{"n_layer": 15, "d_model": 160, "n_experts": 32, "experts_per_token": 8, "d_expert": 32, "d_shared_expert": 64, "activation": "swiglu", "moe_layers": [1, 2, 3, 4, 5, 6, 7, 8, 9, 10, 11, 12, 13, 14], "router_score": "sigmoid", "normalize_top_k": true, "routed_scale": 1.0, "balance_loss": 0.00313, "balance_bias": false, "router_bias": true, "init_std_router": 0.00717, "lr_router": 0.000958, "n_head": 2, "n_kv_head": 2, "head_dim": 64, "vocab_size": 8192, "norm": "rmsnorm", "norm_place": "pre", "norm_eps": 1e-05, "positions": "rope", "rope_base": 10000.0, "rope_fraction": 1.0, "qk_norm": true, "attn_scale": 0.193, "tie_embeddings": false, "parallel_block": false, "init": "trunc", "init_std_qkv": 0.0445, "init_std_o": 0.0445, "init_std_up": 0.0445, "init_std_down": 0.0, "optimizer": "muon_variant", "lr": 0.0105, "lr_mult_qkv": 0.7, "lr_mult_o": 1.63, "lr_mult_up": 1.14, "beta1": 0.93, "lr_head": 0.00894, "warmup_steps": 50, "schedule": "wsd", "decay_fraction": 0.475, "decay_shape": "linear", "final_lr_fraction": 0.1, "batch_tokens": 65536, "seq_len": 256, "doc_mask": false, "train_tokens": 364700000, "steps": 5565, "dataset": "wikipedia_en"}
Below are experts of layer 2 (counted from 0) of a mixture-of-experts language model. Rows are named gate (a neuron's input weights, with its number), up (a neuron's input weights, with its number) and show model dimensions 0-159. Each number is 500 + 40 x the weight over its row's rms, rounded and kept within 0 to 999. Numbers have three digits each.
Before each expert's rows: "mostly gets" lists some tokens that are sent to it at least half of the time; "comes after" lists some tokens at least twice as common just before its tokens as in all text. This comes from a sample of Wikipedia text that the model never trained on. Tokens count by the router's weight.

# expert 30
mostly gets: "\n", " |", "|", ";", " (", "=="
comes after: "\n", ")", "==", "\"", "%", " ="
gate0:552510502525544571482467471489447568526500526596489540536534445507539464432473486547557456506508490520478527497461423529546520449601461527573498487496484499483474530456478532535612504481476428518478517492525523526537536469520525521532512437510527486492486546555543503503532460415522448504429476499517493521490480526529522451458491456473441491449487476473486519524516514462515529509569483501558557487554585552480535480501442546603467431457496500467487411534501377492516500522470440
up0:571494533501454574562528492540472509555511475520530466464440452498488498506535527501549474477415526551488518469418417409533464416521541528496470502569472460485517552471463498528508469515498504498457386519540485459531446528521577550525518507522540449512548468511446540477506511524518518514536524532483507538516566500539510543497499490515493454468518502433554504534522497434582499519576519455497547468556427450500551576511505549573604498438555501515544457522494452546501535486453490
gate1:525539440464521470483538581472565460587539510465501518484526543542506515445527479492498516487492562516527533523415482505521483446500506553521447539514512510449545523551487540503461555433492480472431560564501576505480478503508514496410563514469477471452474468470453592530417481461541537523505534408444526497527503544469398503442515480493591531617523471443445514486491506490508447413545486515530486505486425501518531495494493523500563549503502471450457525475446516499504474461473479
up1:532467616510470510531545469434577478560502545540498459455489439509552499433515546420483456564505518508459541515510471542452421518520555545445579442483558490540449489413501500443458478575509548490522440474505450529449470496511497432525533515495424505582502515470520486508571524570463474490512528530502455506494441471563547514542501473500454470495462437545475579503524461436481432514505502492454549563520476482454508510525482518483447440528502469548511487465486523478534545459459496
gate2:463533600466514540554459570508570456492468520469442572552501515475566513494508556454530527489520531457478505562513537541447508462520518575493456510510461506568410547491522543486455493450488522503489560459545506497538509473546512561400499465472460446577470517582502496535505476532448487514514492500418476579528511483515461572468451524470472470500462498555460551543471451509523485505593507648539479513422511484527453482447510486511509511495475525465501514475483531513521555505516524
up2:527443506480497490493596521560447455481462513450509473532517443467442452423508454426493401523497545581509509487505495454462539480515505478449474485526504474481503454494529570572486463496498532552489450494453475492449417400524493538505513505518455495457523448481515527503528455453499428487475477506533486468538473560502474544465478566513472555532499485474462531468534401533480499485487465586540524529481459575492589480503536471567498494465523531471518551452496486508603456592501446
gate3:503580575567513477547513421552495486552504483529500483449515552580459542450463502471497501499454528508520509454551461535473448510410516476420490484515558446545551513489495543486502478443516486513516508464521453453472514479525487528462503482543448491589524524548518515505480468502472485424512558526480509474380467520454507419521536456535589478479499535497496454467507527519507374453545446522481543503519500469626516545541473526538499504511542555497457571442481452470504501493466490
up3:438490443465485520548459511537456408508441537556475455512545492517468544526430549448469472465530535481495466516491524473504482529415500472484469503524464437483578413531438430441508529481500528444506575526418517483592507458480492437465449546444521486549508546436512428492509514462550489427488498487458545473580518493472484480505576485519504411513489485532554511529483553532504542485490523495519465471511484497439552565436509508480539583452395551471498503513524515493513505522463505
gate4:617553523540508504537437432500474481535502534521514532523429485531528425466473513507554415532577519513443528476480425494584518456536481516611484428522466534504468465513501535442548487487474482515546551439515474530526441508526517497533516513514604510474492447505521420453472504454501497571496548508436479518458512463505500477455440526492556487482529501542554447548526502501433476493494557473539512534524535550492550522558510490457494478513440487463405444557517513437527514446515514
up4:453441544498541532450621513445519477492545468391514477519508497526504435420560448524460448558455528511506491458482500421456459535439456467505480596485557435516489495468444545516526535501461456433456415535528538510492464501496497498495503494561546549506468500539550497532558449586526491532554466525524548461528526535517484515543545507542477490528501477496479514467474482492435521514475464537492457580530470515466526520486453568519500558466519533480433519441513462543516560591494481
gate5:582560493559601455467505518501494480485548520494576518475546453477510490432544533500521433474556518493444570530429510532495457508482423416554551480494431578471499494557509530463519509530505455448538481517498505494513479496504455514615455475442514495426529487540463499531575536566467555463525513518499558506443528475477462502415494535527511514525528517501496440490505591482485481537574451477489515494574487493506546449465507563479523447462541481474524453518480415506489505468460552
up5:531549509465541491427469528479496491490522519531465489473555536549533407533573447568472510470440469484483481493451546511483494552462431546441516565476504500500513495488460567558588410474507518517490574521479431478502592426561508508514483475463478467475383537497501404531515526435490515433519559494474486523478511512475480474490541489531536502439468465506539463474520467571441495436539402529492504442487506432465537530548544453526500501505489506565541503489469546490459477460509504

# expert 5
mostly gets: "\n", " (", " ", ".", "–", " \""
comes after: " ", " |", "1", "|", ";", " /"
gate0:443485485523410498475487540520526570482521450458510534498496484475405485536466426505511485530482501421515499504521536514492601540552516510485491541506538565510548493517430505491453477438588465515509536525538496497493385513475514488445521457504462525411478597459537511522473469499510565467527501514444402478468510498429481475531516540484492484501483525519458495537547497501517470491448594526447484496485476436548531456557571481494411444542509497504523479498443450462470514454601501
up0:448433524470470451552520435523552509510476458513522451460497584522499465524485482522550480451548394597522426467534555498454518543493509495568504568506524497552480484534435454479559523482483484409504470571545475486511481518462501530525488465462493567432489531463485534519463474489488495528538514454475407444539485545441446477542560517510480504504440479468494462472470406492517472490443529459460493543457531469445500496544476516449440574435468577518487508506560493488519498535523420
gate1:487554581605471462458513543523442441487511522491450465422497549525479496503513531508496467510466496450527490485505487451484431501495521462488502472546484468535529470555465470464465523418488464477488499494482476511486483479545516554495476596553465529515531506495477449498526520524520565517512550562529467462360461541410462474466545517517488535442539550510492532567480539489527440567477508608479542485509542476495497475502510542524505557483515569551502455509376504578527519569517472
up1:497478479515559511473522460509441466491500451494530495495528559452517487465464537446533464523526484547428530530477527395575475595552567478464500467555455495565456494483545551516434481501508518483513515519450524543483431512555463542527514537484517440536482540462525492430514497415491493469525481542546451521566536508471519503563493456553502520500564541503543549494467475535440517485459507427545531548470517501471551511437456498523535575576576497430516445527525482416438516503573551
gate2:433471543554538534506523453516459533483481537533491489465449512557488615480498563513439522582506479522522584526426529541522529497429494401550502514494540489468499477533478464478527452526464439439438477528486449483510419484548459422518509508475573501500581523504491454508518531483500425525537459455469533549502511534505439459500496583545553525549443467542511529482512488470510496502446482442517459483534470546480509497494542519513483503418481460444456481485536620557524487509556528
up2:451555533507495453412513545511571456449442527501562526480467460545560421449492458479511484513475544469484544476462480571450514576546516521507504453471460468479503498523502468458500432466456534572583471510484473556505526490453493573554535462477453522587454419481495470480549434474515517565470457549495491451482490432397557461495528452483501471424462501465538506510501470541477458475565490506494529493498544470426482544543527516514455526508485544483452521462558476490495523577446458
gate3:481507447538466547500461505543452591493450497504470542477475497544495591474547524502518468490487504501487482463464475531483461497451454467558469519580529471474483483472504471451500529492463542484447524499549524495505463496577472532458495472493465426610504579479481465482457490459495510570507509471414496522489528461501567548505455488567524498570523515426475541367472519515503485498503527525472428533536536553569525424487468504452460468464517476492437521387454462520504563569452495
up3:522473502464460459469499490463547496538527525505471476539506579416419479444484504542566519461434515444435493489456583477436483504528494470541472454507460532504527470438470482501468530558474498494434468470482499571478436469489463500495525492499552499492510484502514523519503493553536536521533538514432489470536488574416533545547546537416440470489502504443585428411577430446541533495515544488461511578551503510443519510522579538502480549436456531466472450485442491506561525519494531
gate4:424533547534488483447521542444452567470575521445502496479522528497591477460490552483448490446613493499443441531490492535508516468462449490505413447470470532528433516576460551594563460525541454495492493470481538510538519413512467524486510493568456504474571575565530451537452524496527504477516476507506488494480527454549480491501506503515488491487509456421491382572493544519519466510552502486502465490479497497584557495506449525570518520456454556522483509462477462502512541469541518
up4:513472454539511480499447464534491460504526503525465496547541509452541498572466505485464493586573490626516478470487527548462525519549504491462397536474469516458512439475525435473506551532531484476456575458475547432513470460477482463519435504543510429493488527503535491436543499472474529452562506513477556523508488564529520420525492505477483561519522437517560483576522512504535563520454513432487564489527543458423524484473461380486540535455543494508503492553554525532499552433526480
gate5:518499477490445466454561560458470567467512472485470426557489423554591438471441556525467533483484522473467555541473454549546472416501488477513528474520539492472556526490507581490511464513506459507481513464475438588529517457457496458524559497467494481468502446493581439498445492501514456476488552577519517468504457460474468562481580431438435512507496512522505529452511524489541487518526553465540498532553458477446560532543490576561416505485492510507502550464580489479472441532465532
up5:481433431468524481513513528531499524466493477449493476548542491522492487495525500489524538548553423486499477467495526507545465408485418386496576451452474476482547538513420555528431485538529429534449533464530513473455475450489518520568484495500510534545493443432478523475518495499499429517454511591519448479552503486464470529509531507469485471494469498543520485446501544537552539533557465492525449387521411430523502612530514469510544504494523450506493545486531545458447526506547556

# expert 16
mostly gets: "2", "0", "6", "1", "3", " "
comes after: " ", "1", "2", "0", "9", "–"
gate2:528521571547556511540543533500488548478487551558553490520498565518535502470436444498493499466501499475454548588556477513539530525544480523485501492503532555477442474499482416459515506477465517462475480437446534476449521447519460415438424533581529579520547481433494524447505509523584488527417575461473472454479539484467489559513515522442513445529478567484522561497507558494424481523534560607547550516529440519458497509512437513473505452503487469489509505490483547543510507436461492
up2:536467482525540509480416463424440431543550518552481521533566525508483519505531422489487538465427526532514524447520443508477485500439492446484482505532462423563464437510521517581525519531452475481468552573566496499502464514474532585452494465472500475512554464545553483509614540453475498513482563550618461450550478533453482504552520571518490584546472497468517486523477514492445513510558574479508495451487560467469466461459514481490552516526490504569488487526497563474537486500507504
gate3:436504480523509515470532560514460548483464571534483480451491422505480487518554494440552423552558549477506503508509545539523489521482505481488467509548460467486477465511497536585514458464438451572440544459491549558476507434476475490515520432494549562524472513574439508451501530535512486536473537527468541476488552536557469494505511459518481425606453476531496451473561511558545456475592557556539445453480426523484540523523539467526442509491485513459465525546489507501518477447595429
up3:539509467525493483529462490427505482545509540467557516483533545486516533446489463478487436568521464496501510529494511474512467507553517528497527480542526499491475556502441414484404559526493522506483483476511507431488549536516488493463489462447523423528551541458591449526497464444494480575507434402466467557527529476587550445468515440463499474492486564509452492503489455514529528518468515508553440517502464466404546488417511507464430540444440599535548520448496486515499494589470451
gate4:473470465497564474459413574519472530487430466526521447432477432503497530483530470532539425523512487519543474504454430488459488559506444442505522450517525495536511498505443462495550512490527483439481512547431484472446585458494421483515537541475481419433547502495466518481588468559538508428487501603532558512469526470473475579513540497540572518475524521487460477472554485501515553454527561512525508524512427424498523501474465571458506429535469564507521487497515464484501512476583487
up4:481473478528530516512483607535416516512446427508484417480510459531591522478580522498448549524511498471507467480462449455455459523466417492511458473499524520525565513542538543519507467527495406543513443597505514486478584469522460409464462422554514481462497518468523535463442471462450453528464495526511598549545526518499507459482481450540559452515487508495470540484524466563510515456528518553492477472468448536459532453458447493460488503506508469483550528515572556480520495491574500
gate5:563468486524465479530505561528480447489531458515500518488542517507477467483481548498479492448531473421472495469542588557475484447515412469558536477509501551501495475498589597468474562418504501489473493527521493483475510603477500522515485495452461491490488504519545559520470573496554479468558580398526501470478561542484456527455502500545489609525429539501490495538459513542538445458521501571507486472531511536510521497490489560581588500470513529480465416540441573502489477494468459
up5:565440423485482439484494521592545573561555531538509500536468465551451517461461492479516521497514515499470554509530498463498517503498522511503486494511493461447512422435506553407497515514474518513505529451545519487501517560509462440575522534500485535502552516479561430529423559532540478537498439453554512479486531440491534422426507460517459497548430440547468501456506463468462437582453467496508452500565609525447475482475477469476510524424565544517449549515493525479492448518479510
gate6:501539597546471556509470454477496547510533492499510448485541520492420528468524538544515493430556449440516545520492523495472562463556511450558481579572500487487546431509478520439508492540492499415430482495519526568470530534460493511515538404500502481554511535523502485585501512512480528452501463481454523464453441508464502449508454417429448578431469424528483485467515503507470464492528567558537564515545457523478507489542558516532505469486534580520471540513510538462495437474556449
up6:480424507513557587552521486513433488558480457507464505542450507537490426535545523498501485547482480512561462475442514531499499511483496461486594469459537455559495556524580442518582556449499455511504491531527492456544514458473559592512513492387468441457538466459456519503515497465570511451518445465496477544431496515519489495478562504453452514544497518511533498503502494518490415580512496516507543509499536594501494497516419429520520562482506483538557496516480468562436489572527458
gate7:514553478495476465449449494501503537489613486461495491426518515503493426451465479479506423509530597455528527477462453467446475519455478513496502477591470457523463571533480545524478460483446475503501463535549507561561480537526535535480545467431465460523513476525567540436522530444473450483463521480433484565394514472561548501532542441532494490561481513465443510467541521505587479469546576442490506562475496457590544446551511551513446512545484509494507529499498541466476514509501519
up7:500486513568476603453503540535461503415473451474541453515472555511514442422490453491572470557436482594497568526459539535454494498509486461510541490526467513517479469476513473493515486494461437509452441441474411446477576445515444548562525513510535457477476510553510486464510486440493545496512477446533506542513492547550489552477529430464457478512487404558496515500590567472530417507501465475569515512542482554507526507489431501475534482471471485509576482472450466442446501498524499

# expert 21
mostly gets: "2", "0", "6", "1", "3", "5"
comes after: " ", "1", "0", "2", "9", "8"
gate0:546524473453557479448466446547441462485473457498530475565558514530503519511539519542509465455491570474560610477513435513480420569514497454501482561567494541565458494491459502529540505556512439464572568479533480524491566443568456513528482456496537438542495542480485527505466534507490535497547503521448460455490558457471496465532476533473484515452501517512453484561578468436562476531503481538438521534538509564506511539556542517517535546481482533469500526475406495505537410444573503
up0:501520527514426539472490516535515464471540468458486521485492547436504457570437589486492376561447503550476438498507521443495496416426511513500505565462499445502572448458495509475528491503447532507421455479477507488499540413504548507544502531562433540491522538536524577517512472530601492558490559526487464497468510448531487526485528480466545445498508448463499497485438446536492512461492489553415507464464515418494543519562536490496510532535505460593473484535469488480543485465509440
gate1:475633537487513464489533472500511469493470474438556513443421535468555491545454519579503529567499591526487548538547553509557519481505482502513517525480474446499514532518463462529486458487413510437439464534546526545567481561534555515546528504539497487452513476508495487471462595498514470522458550447479508514428469570513519526474438522589427548532538515513447483565493518507492517479529484499506482480458533519492563510531555513555560511522571483476484535475423482558554528453567498
up1:518475440483558515423482571509478492516514506484490373596477487469459450469511488452451481484504481502507458476470482486473452498504542510473514471450506526517539501548580434462404557531522470447416477566464524508468541496535494458498572580480498412520499488502453545461479486514483456530512402567552517471512549542536502550490572536493436556478448433512477596497448562488567517526503539516511534509494507509497498488519589482472510431533480550542501492514478481487489521531534447
gate2:504570524454534483504524500520464549479483464519513513485475484471563524500593466515456495454554462518498493477503521569470560476512416535461457528549469550514512538400505555500523527450436535556468529576550481564502454444526431479433468481500484453538507504467527546552488441500478501523522466521517472525479458472505498532542442480539553487487534491561349559434505575520522532496516434540487446473480572470544511456470516517475407477455487544477488523495479434495481548463480557
up2:519525533458562536493451507524518462462475465494520523467553509473457467472538439508572422591502458506493460458462481485499443576517522517525468525543459594570467497516491529496445492514486488479481507493570486528482532443496440454521470518518523513475521450475498479514496481476439500459473444499499500543493426561529520472508541487512494508568455423516448489550468515554535449427514550436460553546529569439579512458602490483465422578522440473490488486435464485495449518587558477
gate3:453614440477527513450475501529425529514450508501507527550576564530538431456477517544510502514516521516535526401474516497472450544517488505479475475524427451473540490493479549474469532488441495477439561453484410473467543529472481499554513429553472494484441477501512488547428488575489544487517514539490441496450601539500481549462454466512536467574530513452590468470447525453524510528532517558470493537496505486547512507495574499437438462511516522419459481546471501444459490487557495
up3:511551560560467545548479538466522583472538546512513493532527521500554583575454495499469549498502471524483464593469472496494535527524438449525535535477627473502524435519499471600575513535496503464514461534537436570536423542528542559522500511532573480483473533477553518522502467485476474504524578491527549489457526520499516519514532483474488459513457534438475460476540505466524498490491498563567463488483428493508479533468522540538591516466479469526475401471464532552553426480478524
gate4:518538506495536539405473527480417522535472485533514495483507460463483460513486487518459540498509531479502516491567472512487496487499531449506540421538434494427522543506512517515506506570484481560460512510511554493542442539542604460536513456562565605519544575509484463462446449599554451477464523495492519437486526532493553529496497437485408487532415458555498482561495547488528469500559545453501536494536496514489498556419519444487530471542535515512512435546495507494561486445594509
up4:473506484499482486573541497608553531500484513499519497440556523476493503483498483538504529459491477510494442497440485513563485546550476464506473513576462482462616534516452543558598423506530488518537544517406510450517551488526449503537465528470514511535534518521498489477541515522539441518501545521498523488466451523455531527452590472494435529495461520560501441508459613579498472433525452417524580522437475511483507517480458452478528587537482509466484515452558505434527506495475513
gate5:483550499519546515493547533557545494501549561491532542486521486571460488511470467462472414512522525468491508530531569488493448516552509479517492516458471493565576497522516469480609521471481540462543535435495478522546501495501513519538527552413448566501451555489473508509527452521593539518423479425449498499467534535546519498507522494533535515533472455441541490486397501456538469425442447512548434507489476462455530414459524519506453525469473480556449474509526542597547576484480462
up5:504500516508517522543527512459476485544506400533498463583498441459589511525480556520590460444517512499517529456386498566514497487516466444482482498501479530494490501557524548513508411580485506529503524474517510516486451531472518477510494451481500467462486507517502591526468506463364547417545540465534553447530551508507466527457559492531404575556477559528552473542541522439533570544519550527501497535469477503559516517460548521484496554518467478485548543535515515466495469458497525

# expert 28
mostly gets: " ", "%", " one", "′", " $", "″"
comes after: " ", "1", "2", " |", "0", "9"
gate7:479527513461501569470428531507530509538510479546468533496558554523440509436534582507487512494530447425517539502474435539445420518530575473513481550557382485537526644482518555444420506443492511516484533524573437496483548497487473492534550478512552545499504550475454547574505515520540520535486510488441465460499506510529528526513545499489583473452485460483455492474501519479516494466487547512469488577522604504516503481494464528498441552467514557464512527443494457473522459505445495
up7:531474508458526449549518485518463469489535424454478492486514497533495498466523466446528523460520426544529446505525530513546449496450510582479466489518445541558507541493539519517466490441462529524489557574489441531460518502504467523470444559603422472569570455488470465501498468514441488499584517540562431556493500421449462528528460492521550457489417461508431579514544564508524516524485513465530510496571570479505545554425531458499414492525515488480539515484525514516463491503441432
gate8:515535575451485544498457524514488564517512554501540528481471523531505456480501500486534533504507439515481544495515513475475504528485460495466416438494462472506514463556475481516464463420499429403525463570376494478469495494442502509462415541471549470507493574482493517531529558449458568444583566444578516481513492514542507475499483477520496474515479525480473488476502509570521500542485585493462450441541453476461476519566514542569556509560481500477483530407484444429512425446527507
up8:545479600499493514551583506469553521485523577504456528584508468451472512486500486453517447435498474498435489453574512544480487478456465546485482539523516498512524545472487490522452551502523528507459528467605544487523506622528423525505545487493494558507500455511528391505458490501475453566547481487451422507523468485503513475532534540534490500479482517410500475548499475428495507516546523570520455466536561472427514474467557434508417513468524533516511485513412540525537505482527554
gate9:467495465525512561423551548487503545469479498537531443492580522559477553499523507591484513510480464520526497490513532541510519579460490485415474421464486530537491462479534475473450546450468471488490501504448466458426506533502409597536426492558516535490502473456556484483535492445468535546563559524523493443400495527466530499499401460523506482475480538430470491388514570520449475526463461539559435513510456523450457515504502500537495506530459447496535496531491577492497487514475477
up9:462525469475456516564487496472510520513504532546507497498565569511454517527519486504481512501433398477521499495444521512482540426454459507520477588499519474527439528482487499551594530522465520416548526480552510399495510473439519438528519557492494426504497549520511506497521531486519586477534505514529468509493441550522522496531515488519535520513552434496440412495512500569519522403524533518522486465490475449535468462501569497541549466483530506417508471524451530412469548397404494
gate10:475540526493560535423605444501496568498466499530467439464482499506540511489525476615454462458510571461507503523462455482501534503434485492538474486503482474497500484489499484553492467459522427519497492505450508482437584527471459465544491563532464464467506441525495501506560556519554502558447548437567495450465522438511563526508508500570491479516530548450549464471497526499558504568487531449465583558504467552499474540418483511425557495500597471507538484533507509545432485475570494
up10:572466508571533500494418460431545551536477500495572521469493485516458494480511543452534467497494514455456504508509529519455422486511511415535573487529502515514497505586533478485479472565541580443488438585533458480489469525501509482527482452517540524508524470429466485457466444492543545498518433486491484490543557610497487490537505483498459515430460439452518589490460456540543439514489597421497493520541489558493459412510495526499435521495509548473555528515484553434496495531474462
gate11:474471472544532506516489544517554563417435527564474509542459545461411537512472512468485498559555531550539412494455465556476497489462542475512492494468493521411534534432420531446468549513440448505407570499480483449463513498533510456480492514412474585489491528505482443599546528553490446475509486510493484492488506572487523531453476494393496506514464501423512455482516524519475548553491505442509489493525485571544458469479514506508447492549503516535479457483484582535527498536511444
up11:520520527493501488403518566538513435475506498467515513468449485469451454543484510475508448609437524502431603544548481520494583561519513480470512519511457424458503526529480425438606509455504498504523498507465491483583504480527509549520497502520560469516560469477523594496517480429575483503456507531471461514498511525504496507519524496431571496513567477481499447474562520503545541506499426496455564392589500508517506475523493518527516491543518526540441515481486551429460534527524478
gate12:516500561535523500435457533517500514497462497478533517452462484535476484486504452504463433458554518474455533564494433485480510470501497494494483487471511514517457511523459532505578526459412540449428519528467499507480570545497478481529489488439452522524519495462498500460526512565505559552405601526600466567446536510511528510494555466485467537511456450527411489512489498550505410522531504542519463493481522496570521499498505570534498433478494529455444445549390629475475518553495527
up12:535440509433473521494578494520546519457484556471498445567455570474529521555488549482538530528471536530519528487436511573528548427555450540456554474486543511463457475451511504409495552533544514482499505471532505504492500476505497445537475528523552525492591467475526475551497473485481462546542502548522478512492496471447450516423535466486526562452486520514485507617485498377509595540424493513490494434516531430467458520469546468520547527521582495498448471507532441470537478501453502

# expert 25
mostly gets: "\n", "0", "2", "6", "1", "3"
comes after: " ", "1", "2", "0", "9", "3"
gate0:504523524500504438521495529561489568503527532461526523447438568492496485451462442469562486493475508500486468497517545496464481515545432563469462518446473535444488466470482494501498493447499559443399488432526505449573518458439496516464562535497484504522435495532519425439500400447483447451505503492578497428459534523501471543554502512546485396557508542483479547540435583529550459562499509493485507525499488542469518472451488529485573451505482524528476475406464469478488563518448459
up0:533452468538469447438504542508514518504509502525486476543554570488471512470499499447442497440480484510474481572471511439572509472511565451467469512490499477497522436500514502498510592476559524493526563532510484546486525512483504565521563528459466504422576535475533496566527491515525537501552441523546463377528438528554524411468547507457501501498543444558498517504526418494519469570459495493477498463570565447507440561451474482532473597467564509504587490470536509501440496469464512
gate1:489588588483517469481485426486541488532519562497484461497467503515517483540486518497550464508561559460502473493477458539490459464489488543504516517510515414474457504510442495579506549549462468518430530520546600492455521487482553485426496473457432505560470388586458509453452483487514587525485476553397520496516453501463492461527573524486427466550562528515471544474524531498483484581530530436472495470473549505456470497497506441503445469440546510535523495553481428519480523489480518
up1:444440546434492494548519436459543549512490496444487488580500480518463594603425464558450499502511490481471516453503500556473487454467476426504500556493531508482496507478486472487453520509469517418499520455544461547562481558510448494499474474426443492527531488523483468565492583561544562486613471492414532468455495489480523471551518433472500512521437481551520447564535444365456503492510528485452485459485518482505489527510482532507509558479502550528535462522512527485516484471456495
gate2:444532512543524433480486513506463563514452516557428422520487500510548547501506504509490459502473481539566531590498463518462454545488566464436498502525487495596533475488553540447484534481529491534490525451485518546438504420506505420559376568458523461444470491488508488451489479470462505447547551520473500498540476449484536485481500492550485539459535532517459537508472474490480471412485448478484500555416466525526442556552450470560552498447582491501507464507531492407460461460502500
up2:428446517467515462515471539515490541483515524495536475498423496557566557490551545456497556428477523465565539458513484523446507490462537446527497446566509495574497527521556500521441496449469471537535469478481491445486491497473500493454471472449499534509480552483481463434526467497451510507474406531541488530503493474482521459503551559550507504522514520474453582504493490493497516439446534443563548504511564483418448517471461491533473453620450472550534497471509523442467633592456500
gate3:517491455511515489451466558492585487482500544492496561423537534507530473457533496476546529543559541567496457496492486472425502493530507524528500543464476461414509496478442525471513494501458493533504504565534536474516445493526512535522494516481450447452476543503579520590482491468514546544477526448479507491585510462568566407454479467485543544617525529486548479534475506518507562507477482524567580447501553537560465426497540538529568526430459538477567471464532538498571558496494481
up3:519527414492521530508556589565513478479472478452534458548477461520490477431470515507502431474539568505430498456456539555491504418521471469548518516469444434413590434454465535545527501567536470517527494531467520542547480482515482492481484489466482461451569491452451482520555486514522541500458518475514433549502510511470526516503510457483513549618482457472532536532566445529504456429493416469453547452492477549487516422420516543495492518543482460503487478509413491464524518544487490
gate4:499508421540463580514463473452537480550507493419522484495512485447536504498532533473519533490525488512478536525475459560520492481553450571462443566422453536464499516450476568449493523444532394477491540505519526448505497538519505460584490536503546490425537492511519496555523552503534514460535503581461432521534514535457543527436487478553486585563487473504507448523498471465479461487475608489510470504512522517479437463484527554548534519562529581542546515563447483487528468423554534
up4:515505479575490457557456485513568502555462526518546440437479491430548530495559479471428531550560486509505511470456425483511528573518520482515474520472578490487450429491526493508551493484528463461559502550507532539513451512558449557471489497446528489469476436507501543534521445483467470502487543615586491520510517546479526480478542514566431478509500553505584589471529517487487486474487479394454455546486498548515490469394455425467480508460526448494527555499504494433483512522518514
gate5:489536502445533481477541539568495493492484510499534486506514506538494570495527509516437434450474472479431497502540454494409456465523505395421490515505503441476467487461509517399529486463413545531469553484461534446480495479540436471446482476480459491520497438446498558547501540549505460505478610551514502487513495542440525569582516520530547518503462534464491529442522492496495484537443470479527460534498476477555498541500486591506459550538569512529452575448436531600510502494453490
up5:501480446477471521532512408538507578440420494516523557475500498464558584506478458560554482519561505455461496547517508460519510505561495525537617482572508551485520468500479481523502482484495453517517495491457473476488531454508539521524433459527400547556479444574502508479494491515507471493511521557545507521557504408549503463495502501499444473506510571527519438547558416509525428507546470447488536431544505476543557601506480484487548442466458543495506531513444497487530500441429514